Below are experts of layer 5 (counted from 0) of a mixture-of-experts language model. Rows are named router (the router's row for the expert), gate (a neuron's input weights, with its number), up (a neuron's input weights, with its number), down (a neuron's output weights, with its number) and show model dimensions 192-255. Each number is 50 + 10 x the weight over its row's rms, rounded and kept within 0 to 99.
After each expert's rows: a language model's description of what the expert responds to. This comes from a sample of Wikipedia text that the model never trained on.

# expert 54
router:61 66 52 61 43 46 46 49 52 63 60 49 41 41 57 60 50 56 58 46 41 35 30 61 56 62 37 42 42 50 54 71 59 44 38 39 57 41 62 42 44 66 58 54 66 32 73 44 30 44 51 51 54 52 60 40 48 43 62 36 43 35 69 56
gate0:71 55 41 57 44 48 48 52 45 37 52 71 36 57 55 44 62 50 39 54 45 66 43 55 52 35 43 41 55 46 52 49 63 57 35 33 46 49 77 36 33 40 62 56 42 55 45 57 44 82 48 64 49 46 52 45 66 26 51 67 50 49 43 50
up0:68 42 50 43 69 47 58 60 52 51 59 59 40 70 66 47 48 57 53 41 51 60 43 45 50 49 50 42 35 48 54 44 37 58 49 50 72 47 53 50 59 31 46 49 42 58 50 55 49 53 66 67 39 26 61 42 45 35 60 63 45 51 44 31
down0:50 40 49 37 37 62 42 53 43 34 44 49 50 65 51 53 43 65 72 60 46 52 48 46 55 50 42 55 36 49 58 38 49 33 68 44 53 66 32 53 69 58 44 52 45 35 55 52 47 50 39 49 41 27 52 48 48 47 63 53 48 60 58 58
Score dashes and name syllables. En dashes between numbers in scores like 6–4, and early syllables in names and words such as Jan, Mus, ourn, prom.

# expert 10
router:39 48 44 70 54 68 45 55 74 50 43 41 60 70 48 48 53 39 43 46 52 36 45 43 56 40 62 56 32 53 64 45 38 59 42 46 51 51 60 51 59 56 59 49 49 59 54 59 55 51 62 63 40 43 57 32 39 58 46 68 41 41 54 55
gate0:40 39 48 66 65 47 34 45 53 49 69 61 55 44 39 77 58 32 52 37 51 53 28 39 43 45 60 35 41 43 44 44 59 59 57 32 48 59 64 37 40 50 56 50 38 36 39 58 48 33 53 43 60 56 38 41 54 53 42 41 56 52 55 53
up0:71 43 58 55 46 65 52 60 53 43 57 53 32 71 49 44 47 42 53 47 45 45 66 41 44 62 48 72 57 64 60 73 53 42 50 69 55 46 44 52 56 53 38 55 48 54 46 33 51 65 61 57 56 50 43 54 59 36 57 70 39 45 56 52
down0:54 76 66 63 74 60 54 51 59 57 60 52 70 43 43 52 53 50 63 44 59 48 45 51 75 44 67 68 34 26 54 41 46 43 39 63 44 62 43 61 54 51 70 48 46 51 42 61 30 61 46 57 33 53 51 68 39 48 54 53 53 58 39 45
Personal names and bio fields. Given names and surname pieces of people, as in John, William, Mc, Dary-l, plus infobox field words like Born, birth, coach.

# expert 59
router:55 45 57 76 48 59 36 60 59 37 36 39 42 50 37 40 52 37 49 63 52 40 39 47 46 32 56 54 43 45 52 62 34 40 48 37 39 49 40 54 44 54 50 47 65 55 43 53 50 33 57 74 49 48 54 44 44 56 55 47 43 43 63 56
gate0:29 37 54 39 62 47 49 49 56 38 28 47 42 54 56 48 39 48 38 52 49 46 70 52 45 38 42 51 33 43 51 52 48 46 48 36 51 56 37 67 53 54 57 42 51 40 40 51 42 70 46 70 61 58 64 63 62 60 54 34 59 35 45 59
up0:52 51 57 55 63 46 40 39 35 62 61 45 72 42 35 55 63 54 57 42 58 46 45 45 37 64 59 43 60 56 51 57 48 29 44 46 54 47 50 50 52 54 37 42 43 66 67 49 60 26 49 41 30 41 49 54 52 47 58 59 53 26 53 37
down0:54 40 55 60 46 38 50 44 21 40 52 17 65 37 39 53 55 58 43 51 52 51 40 40 52 46 44 48 55 53 54 66 65 61 47 41 42 59 27 58 74 59 50 60 50 48 48 40 42 52 47 48 41 54 55 56 56 44 48 51 68 45 34 54
Personal name pieces. First names and surname fragments, especially after Mc/Mac, e.g. David, Mac-Ar-thur, Mc-G-eary, s-urn-ame.

# expert 55
router:69 45 49 41 52 48 51 49 48 58 53 46 52 54 44 31 41 67 55 65 45 48 48 53 49 63 57 60 57 33 62 48 49 63 29 41 47 55 47 58 38 63 49 60 61 39 52 64 39 35 56 52 42 60 46 58 50 69 62 40 42 57 44 44
gate0:41 65 63 59 48 47 53 38 48 33 56 49 44 50 65 55 66 41 54 48 53 27 40 38 44 39 73 57 27 36 32 45 63 53 55 55 38 49 56 48 58 55 52 58 39 48 54 54 83 40 60 53 48 50 51 41 42 65 26 57 38 47 60 54
up0:28 52 43 44 50 45 39 57 44 68 46 33 46 49 38 50 40 56 48 40 47 63 71 70 51 49 25 54 48 48 52 31 49 60 40 42 50 57 50 43 57 52 51 56 59 40 60 39 25 40 49 51 45 77 62 38 61 52 58 46 66 42 34 38
down0:42 29 44 44 46 49 48 38 50 55 53 44 51 46 37 54 52 50 54 49 48 51 56 39 46 51 66 52 56 30 59 54 62 38 45 42 42 45 49 64 57 45 55 35 58 40 44 43 63 47 37 47 43 39 35 33 44 49 64 55 53 52 59 52
Narrative pronouns and prepositions. Prepositions, conjunctions and object pronouns in plot summaries, such as with, without, him, her, who, or, having.

# expert 37
router:55 47 44 56 50 38 50 37 51 54 64 48 43 54 52 32 43 58 33 49 49 67 51 44 45 40 38 52 58 50 46 47 50 64 55 54 53 58 51 34 57 45 41 60 51 63 40 69 46 47 46 66 54 67 30 43 60 45 50 41 48 62 76 46
gate0:71 27 44 28 69 64 43 54 58 58 59 44 65 39 52 55 57 54 50 44 40 51 53 44 44 40 57 47 56 33 56 49 56 46 43 60 72 34 41 49 49 46 51 34 54 54 66 52 36 55 54 51 46 45 72 42 44 55 44 47 35 46 48 43
up0:54 46 42 36 53 59 31 48 51 74 53 39 63 55 65 60 58 69 63 56 40 61 65 43 43 42 54 52 53 42 58 41 45 43 37 54 58 31 41 60 48 44 42 45 52 48 60 62 25 45 48 52 61 39 62 45 58 63 57 47 39 41 57 50
down0:48 47 28 45 60 64 43 53 39 59 59 42 52 62 47 45 44 70 32 48 46 47 56 54 79 40 67 48 65 37 44 41 48 35 38 55 33 54 40 55 56 67 39 51 54 45 50 57 42 57 41 44 46 30 43 47 47 60 49 53 53 24 56 56
Conjunctions and linkers. Connecting words like and, of, including, such, both, especially "age 18 and over" in census text, and suffixes ing, ed, ly.